config.toml
n_layer = 9
d_model = 320
n_experts = 48
experts_per_token = 2
d_expert = 416
d_shared_expert = 0
activation = "relu"
moe_layers = [1, 3, 5, 7]
router_score = "sigmoid"
normalize_top_k = false
routed_scale = 1.41
balance_loss = 0.00019
balance_bias = true
router_logit_norm = 2.0
router_bias = true
n_groups = 4
groups_per_token = 3
init_std_router = 0.0369
lr_router = 0.000566
n_head = 5
n_kv_head = 5
head_dim = 64
vocab_size = 32000
norm = "layernorm"
norm_place = "pre"
norm_eps = 1e-05
positions = "learned"
qk_norm = false
attn_scale = 0.125
tie_embeddings = true
parallel_block = false
init = "normal"
init_std_qkv = 0.0186
init_std_o = 0.0186
init_std_up = 0.0186
init_std_down = 0.0
optimizer = "muon_variant"
lr = 0.00175
lr_mult_o = 1.5
beta1 = 0.95
lr_head = 0.00591
grad_clip = 0.5
warmup_steps = 200
schedule = "wsd"
decay_fraction = 0.828
decay_shape = "linear"
final_lr_fraction = 0.02
batch_tokens = [65536, 131072, 196608]
seq_len = 256
doc_mask = true
train_tokens = 849600000
steps = 6682
dataset = "wikipedia_en"
Below are experts of layer 5 (counted from 0) of a mixture-of-experts language model. Rows are named router (the router's row for the expert), down (a neuron's output weights, with its number) and show model dimensions 0-159. Each number is 128 + 32 x the weight over its row's rms, rounded and kept within 0 to 255. Numbers have three digits each.
After each expert's rows: a language model's description of what the expert responds to; "raises" lists some tokens whose logits its average output raises strongly, later layers aside. This comes from a sample of Wikipedia text that the model never trained on.

# expert 44
router:183110146199149139102124064187060144134149130130165067130093184102122145157136134102094148112143124151088134117125096113058105127162122164132158139101125146119127169099126104124169139147191091119091146110151152119161112131169185102145177173161161156145109099134130155134071208157160168159079122114118169122151114154101115058157173147091139187140146148124143184140136090176077043190129129146094158143113096142103156186162081136123119114094112154106122132078144145149141159096104072
down0:190097148106145158123152111119146082085129089121169166109173073121130083148074078097166203128151105051142098112181142080152161174176124133113109123133075128120079114097168138108135126087151179135144119109105198198167150079107119133112195155144119131100215098149122163120124114090114111136140141167133117147097105100125141143130128118155127112093183122201088160148131137100098130036152120084126111102151155119117095108187122112150140124120088119133124138119122121134072164157130131
down1:173188107162072077197091125162124095129103167102098104085135089133177168097064137147130209057142083120149090136116186153185166126104141105079111099128107095151117144103130097127118137111116119173093093111139149113138131150126155104115137088102176137172081127101179113041074162095117073107083101121133084126106147158174163062123128132122169075106159103194117146126142128123077101131147149083099142081093147098119160178113135122087174146123197107137182101134096107148088118136188104
down2:081196173122113162118124173107160070147086121136088133145114072110126118145091181128129128101130078185156105100105191110099073169147230088118132097110091113150112094168145150107115159201153104112131070087059122143104145163173104143138197195195101092181084194067143063090176106153154132099152150127122130086116128104150157101187108117127180121102179112100091173103150115170087184078168119140120125109162081129124122150096118070138089133146153121106060182163163165106076112072153107
down3:087135186121129137105100134112125122125117160120173116092122095094085123060135186103101176119134069143129114058156124108103153141091132126138108115071171104199081130133142162201158172102136179163135145145190159145138121073139130134128142105186127114119181175096192074153143119127084177203164113094154123110158101131116146158089124119103124097091061154101142079107148159084135151131113181155140114176113125071114110113054169129098154137122137142120133172111064088128181126120125073
down4:111146090126105091101103163104175138143149160110138135131187103155208126144082111199098165138111162019136141147165108166110086139149127123168150055178082086144118062129131148087070127109108134122097152090071167135098097140152170091152161124128144123111172130041161111122148142130136099115174045162114147102174156120145119184163148145141169123176112131113146111119095114131121099162126192068097098182143144110126176164128196163118096146095157151084047128115124145111145154133112084
down5:131109103191136148148165153146167181109112159161156102136152099145125107174209126120194126125089096094086122181119118119177121138156147085140132098137029142116131137149113123142132193127153092077107109056119174151159078064093132103150138111125096052124138121103172092072088159114129105028094145121112167143168151101107082109164126121090096096129099149173111109108100159146123151141078143086082142139134152192088136139117113086141177132080094145168133125111141098109133130153119183
down6:149193207163130090073109113182161102101095136123135119149125136115144086143154149175089146152123123200117182156115116110093129077109131164162074076123116139156124115104092114150144129180155085163091148164140122112187121142135121132157173128134101159123133113117141141146114139157129122124097150154128146165103174095091082118157101161135158085153161212057136187096073086185084095130104157058090203152129163166071110138117131141141139082132136109174124130144142092088117074112130102
down7:101096092084117054117135132175118057099118092171117174123152155085162148181099150168136186130130161112131092081115074090092126093137180171150106065086173110147090098143156119178141122117087082174132135097123170121109132149110140090118090127190155183156104178179154132107088140185090119124158166165111091098107137109145158133154138084156200045129123063167137146116119114089107148124191138132199089123106165184146204096125084135148131111124106185114083098107153089113180138126118148
down8:161064191131172138128151121147158153165120106127092162104137111183102111147152133146113076093130115137140167127087138158143093157099167147136094087101120108163125100133171143121098182170174117115161108102139139163090170140111159094098139157142066154099089089101175133107098117157143098159182119046197099131082058136124103110136098150111137119102152142163134159120109092162148098137094130148116140158111148196107189069170103131126185130137119115090141174150158147091110123165071104
Conjunctions in names and titles
raises: " ", " the", " a"

# expert 41
router:128160108129084156141129149171126126157133173110122116197167140200108155138149119106096091090058120119185145105121184118136122087157176083145144147125092102125149132178118164119091123053116059110144095159130111194171157123122108159139104171142108152189094100138104126129073105105123150119161162139146152114151078122149162148164131133140140101108118154121111116153124088106146170123125181115081074173138198135114139177174112153067093148117124115124196138136145091108097099095077113
down0:113113197152141132127123177144112133134114080128159081125130124137132131161163168166100131115106100145135136090147099168090088103136091111128126172190129125192105094075117115193143093156133111105109130142129127106074134167127146184088156115159164142134066029131156175168099132073109121113131111160075206101146108179120216117124147127091126129138183104114104074126138114093107086143163150074109122067147223159105114146124141140151177118097141109075125052093187086101095148129095089
down1:102141134089097156188104111167126115134137197162160188166126064182110127081139085129137153099084153135187107130109157124154071105148113160099091133134147139076151056123095114141114128120137129132101126141103118084101092106121102133169096178157083091150159126182163166137135197114142176079157173154134055136115132194114153129122081139162110148141109103110141101119088185051081138159119132108117130161092124138095165136117099123115190102129127119168139134193124118115122144171121096
down2:125102155079084113164117081128109088195093097150123134114150128091081161164130082102153151111136102191113155116108086160120126087069111090169086070129077086145105157154099168140091128137131173120089169084128118151125142168100105097181080132120153156153130088147143121130108128173178177141146115147133150170118056097092191126120110088119049175127138064140157143139092128156132167140106195133073128142096198192109133112092157101180162135111113101128151140178069117099115171131093140
down3:158115103024110128142093074157106155176169142143113131165117083083127147137101135117158124113126112086123138109059094111114215164137134143160128151129147103139103103102093062119123152149131132132141130118129176082150113115165068075109100136126139113134179104124101184146152149139108156163160122187112178071168146144120210168170117113144193145144098152153111148134141192104045201157091123145126153155171083113187095102120092116104183099132127090113146123124100138171110170134169085
down4:108138159090148109176105124147069117165060162116128134108194133157084086101109158107125136050132111127171173147199115117163160166104157146157099116148119169144078204153117143077105145110138120122136131123164192074121142165127175111166164090118180114164082137095174070100123121170130106178123109202138117083171121102179149123112111101077075118139095116169173077124130109108091144141170130099178093134114115152102161087186136066079090155137134140075135093158119108152117169114117130
down5:107148133153158185205096078123133131165168112155118080120145129106182091049083173185096156127094143115151125138184106136132077027107110124103047217132108117100084176106181144108182130094147087066096178118170087108102093149163100113151147146099101163124078134118062117152090104106199125138142154108155122101102109157086136185177150104128134130128111056113142103094091166146141145201161116180126173163117120144084076201104151150152154140168089155170108131124113150139117120112148101
down6:150152151114215165082144112156143211134162108202177159160143160137130128140142095092117155147085129044151139183143107078115159133186133140126171124148080097143095094098119142126074074121153106146140112148095106068132157111067107154111114138137103157171141138126128086127135143053149107149131138112149117166083167154127098115115093164131111125134120118128112105131165112102117070109134063116122141134148082159034092087119185066102124125127127107104109158031134120090178100109143077
down7:074131145090062151126151161146165174157108157147129089131133135176125164121134159092088116149149150197130131109160142142105140130085133150111128129092125172073131126147130127113146123061168169096145170099144103167166136146108147074097160133138178084123123109109096106191100179123176159089184115179146149101121142064086126088145113118112165110115071097149088090139125144093153109178108178091094084183097105135154174085166099125110052131141152098144081086130073114127116152054113148
down8:113114148153141076133120111081117138136098115136028063112106057146086108097170141126186112111125186162137054088098152168097132149094109103169130126144124083118140107184166129177071119130088155071133153117116108087108183119139117123149075156145099104131100162115076117102099167095104147110180083177153104165124097105128185175145152195145162095104140085139150097135140167160138156104135144061151126186076151094166155162105160135165122122137154161111120177107125098092076132090198153
Institution and venue names
raises: " ", ",", " and", " (", "-", " in"

# expert 16
router:099133062134146119129101140136154145139192158154122151158178112122138114079150094136128090143119169109136088131143094117086129092088119124147164092119102146153121099192127127168104123122168127100130123155129137111123086131107121121090091135082070123146115159076119127088185073158130101097160183128148063128144075108146168091075166080069104133143147126151106195129081162136106121126093114083086148083085127150117094086173165204142184147169107127185159121133074076166161139139148170
down0:133175201133120159221192066097107157148095116128090138132154080142126082152134128109133126104144132077100063164148128118105102103122138136136128129125111145178086149103105132150106105166129080158101109152108123148176107139116114105097148136238166114181143162160113158161121113175152166115108124090148109168151140177120155096088095191105125104066117116123124167115135149141126123110135108104174169128144119059150153113051052162133135153157091109144090084080182081101113176153158210
down1:112133066146168090143117127066110125140142119108127092158100140075122118068149084097100128081131064159163154133123129082112112153110062093047183131161051141113115091146179064108118111135067134129084205141094083142156110165132120106133132122088152103086155123091127154112118172132106119173129131130146089096144111128161089094113123164088107179156156132118166118141120122151158174140105079137129108126111092153082131111169207099170148173149115098065088111120092093160163084121128124
down2:162164145138146078107131116184164139109077104109156146088160145114144138125166126112089173101158145110146197150079057179148109121036097140153155096127132068158141147127121101131124112132150097176137111108190104109163133147102138157083167206106106091088157110070159099157142055180126099181117148112089127100136141161117131134106085180138136130144098102111083137144103147157146138179144160093127087093094082148123080114146091132120077171123094201121174107095074116149139148129154088
down3:156126150115148168146115100083069117081097146174118055046061099130155092122091136113150087129097129192115115110126088127095091146156100133164144169161108109131122128201152131122154108162085145128054143164132127164137145159151054154109059170156120152149132115147118186106063120185088076149107094113138134142125178116138173172149100201163114157125186088144129115083156197128169222134123114156126052101105108114096107180138156178129152121144110087129093164133191130126111097161130126
down4:114120114060056195130122169133084081078157107136140123134172151137163077194135177102096143056126103157072086170147119127132127098192128187136093161126099107117119112062064124120174178098131154097133130089118135130140115223133128105097119104189135110110146139105169106093095127134151127058181174109113120126067105133124117134165159127136155155139173144120143124151173149095159138123117192113136098135132099070087139114106157147151074151177115127132132176148101148123162083121146120
down5:114095055110110131164122151091116132147165153138139123167137130126111122082118124204064146133114186079117151148109102173157090144113150153060144139166105146140105168180111138125187107060163136145121174088149190107140142181146121149117180193103123112109105135152130131077086139131106105099106111103093161129128111082146173140132164089140106158109118112106136101136105151112104164171146144043128105103204118141152093091088152095041122119185097116117149178125164149163170070081157120
down6:115127211082127142096124117147139115164137138090171143098098163123147108126132125137151123145114140156117104152157130099100159114194161103151190137140102120117106112120151152042123158154134123123101154168142131171112150134144147142152065150134108192026123108101139170124137161115110109077110118116115092150115135104093116077126075151140160159062104171160135052097146124208118130135116086149117132133137144122103139100071157150062170123096153171141107076111088150078147118112134124
down7:143146114096201104125141126115097103129174150107149210121103133124119097147139142129154114103147051038044099119071140123146123109147101124091164123094149140125105200160185115113074156124141140164164192134168106144167107139090186133164142111097121136144126129163151095161144144154174124103115078039101137170087121181173170133075112150102137126103113112148199095086129121138149135146064158080151103184154092170123113132158034120130166125127145145134069035143131126126122153133163065
down8:126145156082170139129145107181101118148109142141137191115139104133103131142185076131060097201099089171138086118077034141191111130151152134094169113068126147113110112170126161168140130087095152165116138160125134136137124154099175149132144179152088121112094122102077104123129072167096035091131149107087093073122121123148155166057089128152192123132083150134127074113072137124155120123110098149164143147118164157114119134123098114118183121119115105126166122119106073138106150199170159
Taxonomy and species text
raises: " ", "-", " family", " it", " (", " that"

# expert 31
router:172122169143146053101109118121065150194109133127160102141020161083166130109125094103111162176168159130098118129132139117097112142132089138091099141144155141124146189107157139160199127155166085106090113129116174118157092167154135144173135153143174121137116080157131166145133182165146134152112081125156189109170082138096142086164129126083193190113131109102070176154122112155068074159124155133107132175141123143080154167141098184119113160095126176148142117093124122147155156120049095
down2:113144157125142120177107108122120177129158111044127097168132131137101143213149077127109150071142158125138196112174102099072127124116101111121080143061109150102080164101121108138123120112104179145129092179129113106156145165165170128132089128163145130105101105071122145172105163171157102128112089099092188114104075107153109171116065132167121194162136124155146190153135098184147091110117077098134130132116127118102120189104156124161150147140133099122137159122119080173137114114164160
down3:115125074120141108061095123128132129138113143096142184109167174087121067158113106127119120158125171114121109093186096154166212099158091122071055182128111141125164107157176156131193170144129178158175100155150114114195142137070160100132136121157126142154099153162075124143087174119125067187128066149088090139139121146202145153202134136123165086158069105171141172094141117080099094087100159109171129165137174115110137095147096168122063125111107101128186126121118095125100118146187106
down4:110166125110098076163097136117106121185086155100159139112134127079103167088113080144172145128137120129131073074021086180121146155188122144117173143223067099151156074174123078152102128139126127089133071092117135093149141102149126111082137116107177173078120110164164056129182112109105099131120116097139153114141082084112132087063137177107156111111067159106096097162174113116098140107127125164160122154112150158149167148148113172135161110138130115115110132094155131129135135133151147
down5:177085146138144185100125128123119121124121148086167141158139158138134196171165135071086117045098118152121146102100139096135167090145125200118150192096085141161119072091133144103091211136139067109174145167118139104095152087150074147108207113169135175133126116091117121148099138061179136105115109107146156105150148134085150147108113151141184158142087123125128160115166141107139112125146088180150146094105095097143083139134110085117137087133095176143135071152125102140162104103143129
down6:080147123119164100132105091096153086122188136168167113143140143216150065160171150113151091136143089119108134098124094143126177110169128113214128121156116168153127151127154121065107118119161102138142141131161101154110069103115157128094092083169165085098168103131215116152071131173112153122185157108152068064116071063124013170160114071131110131164147118137184136127124096119138140107085167110161127114177097097137138167153128121124097088138132135113109093067153096104127154121129153
down7:145114151145068113134153144096084123132150152094177136026157152100122138155102141133055090093098195111149148153117105149169135168129124115147225125108115111102113115121130110147123109090157081123087166086130120099118119124159130138135114124150105120061110176112104110125175148096132182064152083117085173117096071100155122143078133102134134155162163085125107084069091124119187147108137093116117155100150131122127143147038138153130098136124151194205133098103120146129155122079143098
down8:133157034149120099118158157084127083175168102132147154093113164139084144101145088135180191162104145157121085141149177097143038078136169151074150148168130095031133110116167115151093153113129181117126161101157181101137120072101127131127102121165128193113096109114202143137151141121157110130087073177102169169186143091110129106108133106142117134101177096154143114139132130099130099102185107110104154127113100128146118100146110112206114136082075110121144078131185149126126092099127173
down9:106089136081141139072131134128157131157152151123169157067121088127146115122134091155114146127138181130147118073167096167113125097084174128137105132100114098170126129150157146176177134135127120125131126148096125162102154117127160140178127104154145132114143144129107169093146164102152083075150103108054122167157105180110119136126136122104105070121127114181137113089154143111175186156169061070180172105062141149114129151127096166117157100132115076109146146130158103084216087111134146
down10:078093179173098077128089153131154118117100060143120077120111114091178123113118119138134108167179141063168062082141107193166075141126142129136124129125115117139171170162180133068123115099161119089156110140085167128140132115122110163168118145142069120219089159081127181110146173057126131153164080165173107106170122087110138086141124123081124122164075160210113173103141114089103186175085123137051119115141180115140135165151142137128167111113165094115130086131154101202144166143124095
Prepositions after verbs
raises: " the", " a", " ", " her", " his", " one"

# expert 20
router:089120148106159133105134152144166168138076115074109139119162186142172151121135097120115145114146161076180123153160163136128183157124062148124125111108129116144137124038188077094122124172105176091149173145154119130113189074067135085129100154155113159128066089164114146141129138132064119139076143100103083139087074040115153121113123150088118151133086135163119131129136155125118154148111097131129118161119118154139147151131121125123125119115170182078167150157150133138155117111141127
down2:119147126150103110139102129130083119152132191067129103172135110146103158061133139141122109125072142119151149141138124082064119130127140090140165137144139128088124161152200142097116120108111158097121124129147103189154105129195088209114177141123077164169126143095118078158169115119125088068138117142102128182099092149165153142126175113075106096089134081126142143150138107130142139131149100147084122109132148156117112173129130133089125137143123141148100100085117154206096118147100107
down3:154096140148117071112024068157085102131128146132074139132128110153144136125123137073106123129136125118151132155138141122148083206130103124185114149121137125159160160126091152138119131152125117150081098143123119105114137089121126123162079146190091136100153166087110118150105180111110163159185077158084090130142116142176077160063086120169096114124125118099116105158072162188160118170115124087121036095133189115133136171118106152147093151124136139107153077142134170088084159108106070
down4:157149156141106118152179105119145131155100137115063063148131100087065152147135154087151132159130150163140157160091088098132125099172129101186150133133138148128148139092168090154031186170126141121142092120134172117215088143092150073102089105100157103071185127169096196123089141135103106105108128062086184183159141157174139161068117155082127158111169089093086165122146115115136139112097115136096116131109099162133125081164168117124120134161106126171116111124114109151153139182067136
down5:076183125136186117155097136119140074142142082084125143118167133147136204158155120097176202170174172070172099111167128123144116146142112124094174121154149077057120109182116146118168153080139153189093135106101131193092138130083097120118090117130105157179142119166175103175128199095116097128174150086159121117107175147118163112127128171114116157145107212142150119135103183108065150109107146156081122170105102144119118163070131117061132139149077130134123155120125064133135141144138143
down6:141166107121150106134180123179178090127092096152086065062119147128061116129156134095122097175115127138116119090110150170075159125154176152172093080145198129172106147116108177151135124141117102153125130090134130134148116180143162160144152183125089180130124114105201135119083134089141149153091050117154208079134116134137197068143132164040134099125116096136134099122150092170126151133155136128101153135103169126153137140176141076097106178083123157124148180153147145115076133181099115
down7:079167114165144108134094168122158119105097145105123184143148131107157135101101076098143118127179188137120133119139127131126159148154159165124116103088099051133116147125196222142030115094096130111129106098104150141151125085090113111070144121109070088109082085150086114111102155149073178139097136153139139105092155144131129096147070131129163095146144130141127109156110148129128092090143183126061127133078148143133121117163096125087171092128105106168146097153084168122114113169103073
down8:066151159162144061150127116161034102184088132092150079137081069150102118176123055113141145111157087111148109113117118157148186159139168080133116145136156153107124092107165114068141150152106129122144153129082098056136175078181116084095110101126130131144140169122133177126099159161125126155141091091108122134101076158139156113084104101130109144128121110141085141092114173084071134171123188129119150124142114197143142086133113155122106155124165160087173135156113201099161106195159170
down9:154098112145106076126109131164145104116156195111148127095125129126109151152125206118138161100144140116102132122170103108124156090161165198143135120121108079163057103123182049152167091146136141135158141100157140126189099103170142145112113124137110081086151186154166153119139128154110107122156161094123154120132129109125177124149132121116131142167102110093115118074130072086149122098124113095143133094122100182092142038134143093127209066169084138125166105121160076084141135123145104
down10:072132114117172142153129171080128158124130162136160163141117091117160124121233082155101102156118108183138177098141120076054128144135137128148162092077088112123102110168109146135142120199138131114143113140127100117112166146149127129146148100189184091131117098131103145103131120107103193099142109169079130148119125119096122156138127132074111163168083093123081127185138127133143149122085127098141124065108115143139118101112179095110125093094159107155045144109100116171111125111173138
Media release and reception
raises: " in", " ", " and", ",", " on", " a"

# expert 33
router:166130145150142072099090121131048136200143148129162084103029172090152136121120115091136157182152156130117096126115091140096123132137127163082090152154137137131174181109189114146181099168143081119079145128107179120157101179162128139140135146155159136149105116151171164119132201162149122154078083105123140133164097137090120051157121125071186161141122092107115190148111113168068057149142145122115148173128106141089139172151112145116092144095110154124154153109129110127133115087046105
down0:138122095139132173148119169131152118093147072092090084104110069133126108125108137149103139186126129150129144108123086092099161070086112151117150145090095134109129135068116112134097108093130104157170144137145114097177153163118103102057161138118125112109160159170114035092103085112211127096094062118147104135121096144114185184137154146125151185104166083075094151134127209059076131113097128110136112129164183120144133089165163133128095106137144151171109101116104114131146190128124128
down1:116205119127113069067148175143110161083157119148081083136178145132171132106154087096154128172100122132153149178130147137101167116123095130132155108094102129058147132107124115104128144125118149089130131138135115045141132139129025126120146120136159138071107105101104130141135123137120212142101090110181153141104142139098224065180128179108160121107160133152121167110132136145098151102090186117114187109066132142129164132108084105097151175110120067133063145126131160137154117132175183
down2:086112172131140143160120113151159151129142130154129170128056132100106112167094143095120060141114072141144115129099126073124110162140168182103081105117099139145113110155144165072109146141122153129151127127083168137186064168109086193110143074093100104121157148095106182121184099112167117128118074121079142091119123118129147133138130118155154153150083132129156126088164118165172164111154146164144175156140135111072114124126118219117146125142122155164132167162154080165133132121147125
down3:123174120122117181195115107104167129135079133129155098098136202178074154092178098101026079127141152139109049121140158146103146102127076137084084127102089098160158118138116064094116132128136145127117137160087158119108161112104210129114133146073145140143164157112097073177108151141139227155124108109095102144118086113134132169126131136146150151130087125094133119125098142154153090151171167121134130144123119131103177160175145106096126102150192120140174153154090111118061068174159127
down4:087118133169086100134194095121139168138182106132119152171123182107061092033146059084138131134098114107087114155123096119118149158074051117114129094127072153107151136095146136204156128171156135146130107153140111129122096124061179148116134141123146114165067112140086122123138106078157100123035111084132109141105172118088120140088154161110126143116125091075096152126100120141103123105100042164130130094108172145078128090121079162118078157174183170164146139175139153149136141098149116
down5:158059172115193121171177126130105108131140136073153132076211141094103140175121114114113167143146156121100154071164155153162105071144158142212120134159097060119159095193089152096057107156082102108166090119136137167147159167112129182138088145089127151122159147158223106119177149113123125090093127164137096162109107123142101112106067122099111162123101107119131104140049159145177136090158123210121064118141128077086140118090120097128132088144120095111072100104153131151098124114166129
down6:153091090169199144136117146120122113131158193157039147133135098081154164081202103180114150143107120076079195127104120113145150144106147078156156075079103171103099152140076061132097106106099060103125128155106092158144137109112142112181179094176141122098112101149110121162072154126100137108111085092133101123141126175097164130170163122135078152172143102138175097170125165153148098115144104098126136120150153108127198142074110124185148108119113142125108163107162104119125088114112142
down7:089143153150119111127091138154128123104171172076135160136155126170147162198069163118149147075143109149177085097124116072133139054095076087139118095111173162100177125154131139167074094135105098131143097134120128091073180126162103150131104105132139138153093093101129091135092060089107116129149175142144073104103140128132142108115136139120136134141141140110130131132093126153117154107099082158142108149162170074160146103146137113165223104077090161144094167187114144140087139088131116
down8:165117166138091109115105088159129130189138130112077130153071185209094141125130104170127123094157139161173096126146096150111094150163148122109136117176143080064148142164166073117114082093141058114154091085140112163153101094142142169121156087126167116107085132167164148217096149113141147132147093130141108153109080114101127087119141152148181129151093121057073115083133099113153104145115178114106114122181103146132091172156160130159150145145088111147107129101101113123051073095153115
Roles and relations of people
raises: " and", ",", " in", ".", " at", "/"

# expert 14
router:126141105112186135155146188135170068174169132154094155136111135136125134135149172119149161154160120175128125127120152117077101137068051148119148138093111163085114199084159145125102120074125157181133112157132118106139164087088099145183138102129100094110173093113047131130123089178163126093109160148131110071149145188129101179153139110153145074177147111112073180143081153148193103187112133135107157050111155180178111107125136102163170122135136182129132160165170143120128138147226161
down0:115097162146110161156110094107138121134132172115181059160122174195152109128183074200151110141118126168109167127130139085111128126050091128181152145132157124140111157118163088173164171102151123055181163094084072111139150135090149132120133157135108111057162126121122121084130117111122151072158143113127095111084097156127118172115147157090080112104093080137148139191041161168061140149082115087096144059165105090099120170107093121104129125153157108139136080058125130130105125178080124
down1:099128155138152144082126123103173139105123139179116056128157126145127100113132110107134188154153137149123113116110132152103092132125148125165179165194146155101114095134210137154104157107119161205087145124126057130107090148100167053150145115105119160142115120121124142097151162096167131048172160139106106167171138091145074103201095151186102122105129059094136095105140118139175092174102136046174110203232083110122134162137137123143147112142124128138141084166105153097119122185117169
down2:127120091183110117144151154136133153109099182151144118112119137159147187134119086083148100046154145148133112104105119143125071126143098108121159138129137140147171115113065150071143113141125178150101081064154141089121115083105155102067113120133151135080087169165137162054138130131155148132120119185078125094162104107000105158130183114060154154182166183076068172158177103131176164128102112181165141162145129091089109127069133142113133180134153121149164182151187148140084136141097114
down3:108145115162158181108196131124161138097122169121057177132135057128084145089169164090140116137164119191083159083121174119166075104112087089210090153139125088134131074079135139101114129094152111109115159150144204119154115145137133132167131066131122153107147117086056126192075084203153170096119097114156176082165123128165123193117070108137146152100110108111102152077152162157132153096085098104106105148156144138082103048141175117171151100097132211119130141068157141165156132098129151
down4:151151108105153087180123112116100136152179135139109101141197125122176106127087116067140105129122125152132123124217124124124177111058159107093172110155167108116147150123127111137108178119139104131161146122142118094105131065125174122148133125102112163122101123140090133118146087096122149090134130081127094127168099142119078187069135115074108151116130095155098147165091093122234161167146143145086130068148111084146157091151105193099114097164156127113185148131095136149132156162144129
down5:118180116082058121108146075182114117137132089141112083084105109148128164098132127154106164148134162100144134157134070130168121136112168133090112175118100134150154111142219086128150101149128135093111087126096106078102138076119110095137214096092178104112166150139157165134107104112130116150079128128091140126124149054108124156149097071132147138128135128093116102143178144101069150103094129123168105118130103158109166127101094145171088221140154144107112123113079116117177139116073142
down6:159100129097169107157157130113145112095103153132087101096130111118153115098116203189171112098128138182148127130163114126114090153121121110175186124205112090107169148107139150121166196123140128062151138142073100152109155143066136105144181106184110097128135155165110101136128117142153068093169097142154102117148170165120078064133136074167117125104112138091061073083140044163158184135140132199154139159080181130131088133138157125158104106126088064078154125033131101080146144183143088
down7:184083107148167173138096074133133130124085061127155085115045139111148140121129161100175151095140093148122065155151124255156094108138190116135224129120183145185117116130120155171125164102122120151105126068083108187109085155135144140165121088097107159155141129176146054163141141089165122143110102081141124110112122146077077087130110121070094116121092166093131085096140135159078136100139153157107109106137130144101105148106107146122148139143139163150097122142112142096141103154221142
down8:163148066202102166086072099137089142165178154137124135144101090112132132111178123176172155160133147093130094181098090100165124097130100124178123171118088131136041105199139092103159122110140134117138112182103115112125158157111192135159113150139110137085129068129152172071135164152049136162148111136086125193143151127134165134142054127139098125121173170102127115172123083121131129139161168153131158173144110098171142145122140111158186105173153100179126150143175122163123126112148098
Football career verbs
raises: ",", " ", " in", " the", " for", " or"

# expert 17
router:173087134123082163115111178136121087122122158121124161082179156134129146142059086127136093115143192121095109108100163120185113138114143134084093090160082171127144108162082050116154110126183166143106144106086141185138170105100154135123137133172181065117141124169081128118131120168135135127135215108134170149123099076151117144161158114123122112141118140137165146112134140149138115114099126131128137090103184134104173115092170133152088145179164114135108132126140138157091113142158137
down0:113100145093118105067104150122118122156154152169108119178168119131096151112163107109082146172133196136132130175076118115152076127177103138153174140137111101157222106171127061169129165153094154170093112150113094087137113067138168151117129110169155114128103162175095094173117085097133177131129131135114117099147098129151122121188178140135174112050154136109124177157145108152118139166131129144108147144128093170129142104114089198163131088184103134158148153124149083175119084112171170
down1:155208113121114138167080132120121144063105106096159154140066132153125160082103081145071111137166170103105116157089088103102135149111104184054065097142109159151119138167140090117153130128169169128116118152160063168113222127115096161115113116217062155116102122111100082152126085124159140144175126118161125076154164120145101121164129046117117129140165108119133129093169158169176089091146143088135099162146208131087165115116144126146085115144134121117151167156143127172145138151162104
down2:155079152141097095172121137144125110132119106126122218106164163178111132115184126107164116165100101140069113130054095099097152171131138093100158149083105156195190139144159127138087146108128117165130091130183125085129119182140041116080136126154147119163130133146154149142183152107088086104014106146077111147110145139198097152172121148160140162120155145079175089118108130070147186196087088091117157135105098131154132089159123110096108121145107176108186094075097153141125155079141122
down3:160164127082117169133091064085142115112042119142152105146155161077120175167132134119103155165132142099107100069091123122182171136148149144103125135134147193154142154092153105131091208143136188139125123143152073181121157092172083159186073098135109069128175150113121148133126163194111072116123102151147169167129115143103145142136092071164145132086080128123133096154139136107102147094124134120142097087142178096151162135165153112129100126104116168166112135189113109108157118125111171
down4:083139118162159156099111106142136157092131094095111173096119184155152124141091135117163112121161177110159134118126161132192077117135142122139120051093062128138116150078096184122181107115128115083104142110146064132108107137109082130129115160156168157145088095146111082178162158158155145158165112126123125202147119172113155135089130141203126066103183159167118128110113135175126132155135090106082114153153123077141113131135158164160125110084139082119125170110145099103167153156208113
down5:157060155134135159139128175150149153113119123115092141121097158203177158144089139136121077120097116132138102053172183081101209110154106121131203127161081122175162136155164198161150130133135082108148195167100110110205158075126131110129158139131139083135082095102135104085083161143176153119099108162130075169093133151132143174109122083139126105147134125120148137118122116194115140148140116093133112157129133139099068077140140175081145153177115125093075075140094103150126103119123156
down6:092082155120122136091145108115111119089161109117108065116123177086143112149096079152091125070164157159110110170175149117121086152120137130088051125190087149153142113146133106105111166112131175134122132134117123127206170191096233100114161115125119146100120149104157117087095147147134133117138129150171191115113160115118152075114083118128150195168144138131104120084117137170071070118060173117148105090130164068128091110062201120103120166124151205130106207114107145093144121124196167
down7:100193135166107085118155149097130090129107134142170169089126094121098120141078093110111130130145138132162062057062164104151059121116136144117163120098107116169133168127064148134173115118086150086152183117157110137152104072123142117098129191159130152075198114156078170155126080137171159131142118135199125079063167125156108137158163145059079098143122167151088123131150159155126135148091168092129174114102154113138132159141122120158146065122153152146165139126118111175146132151124157
down8:124116183125093179167201147131156069097122110166112153126116087106115140125100163141172119125104078152126164107107189120088093097148180158079110073110166170134167119072131102138059166095127102144099114090118125116110158197189112160166143081021110124103175139158183182097147131121160099113152118058130176189133103131144164153089067154113145124129167060104112098106142105107089172156095165093119103108126173134079127147163148185136129141174133158117100129134155135073126162176116172
Non-Latin bytes, math markup
raises: " ", "-", ",", " (", " in", " New"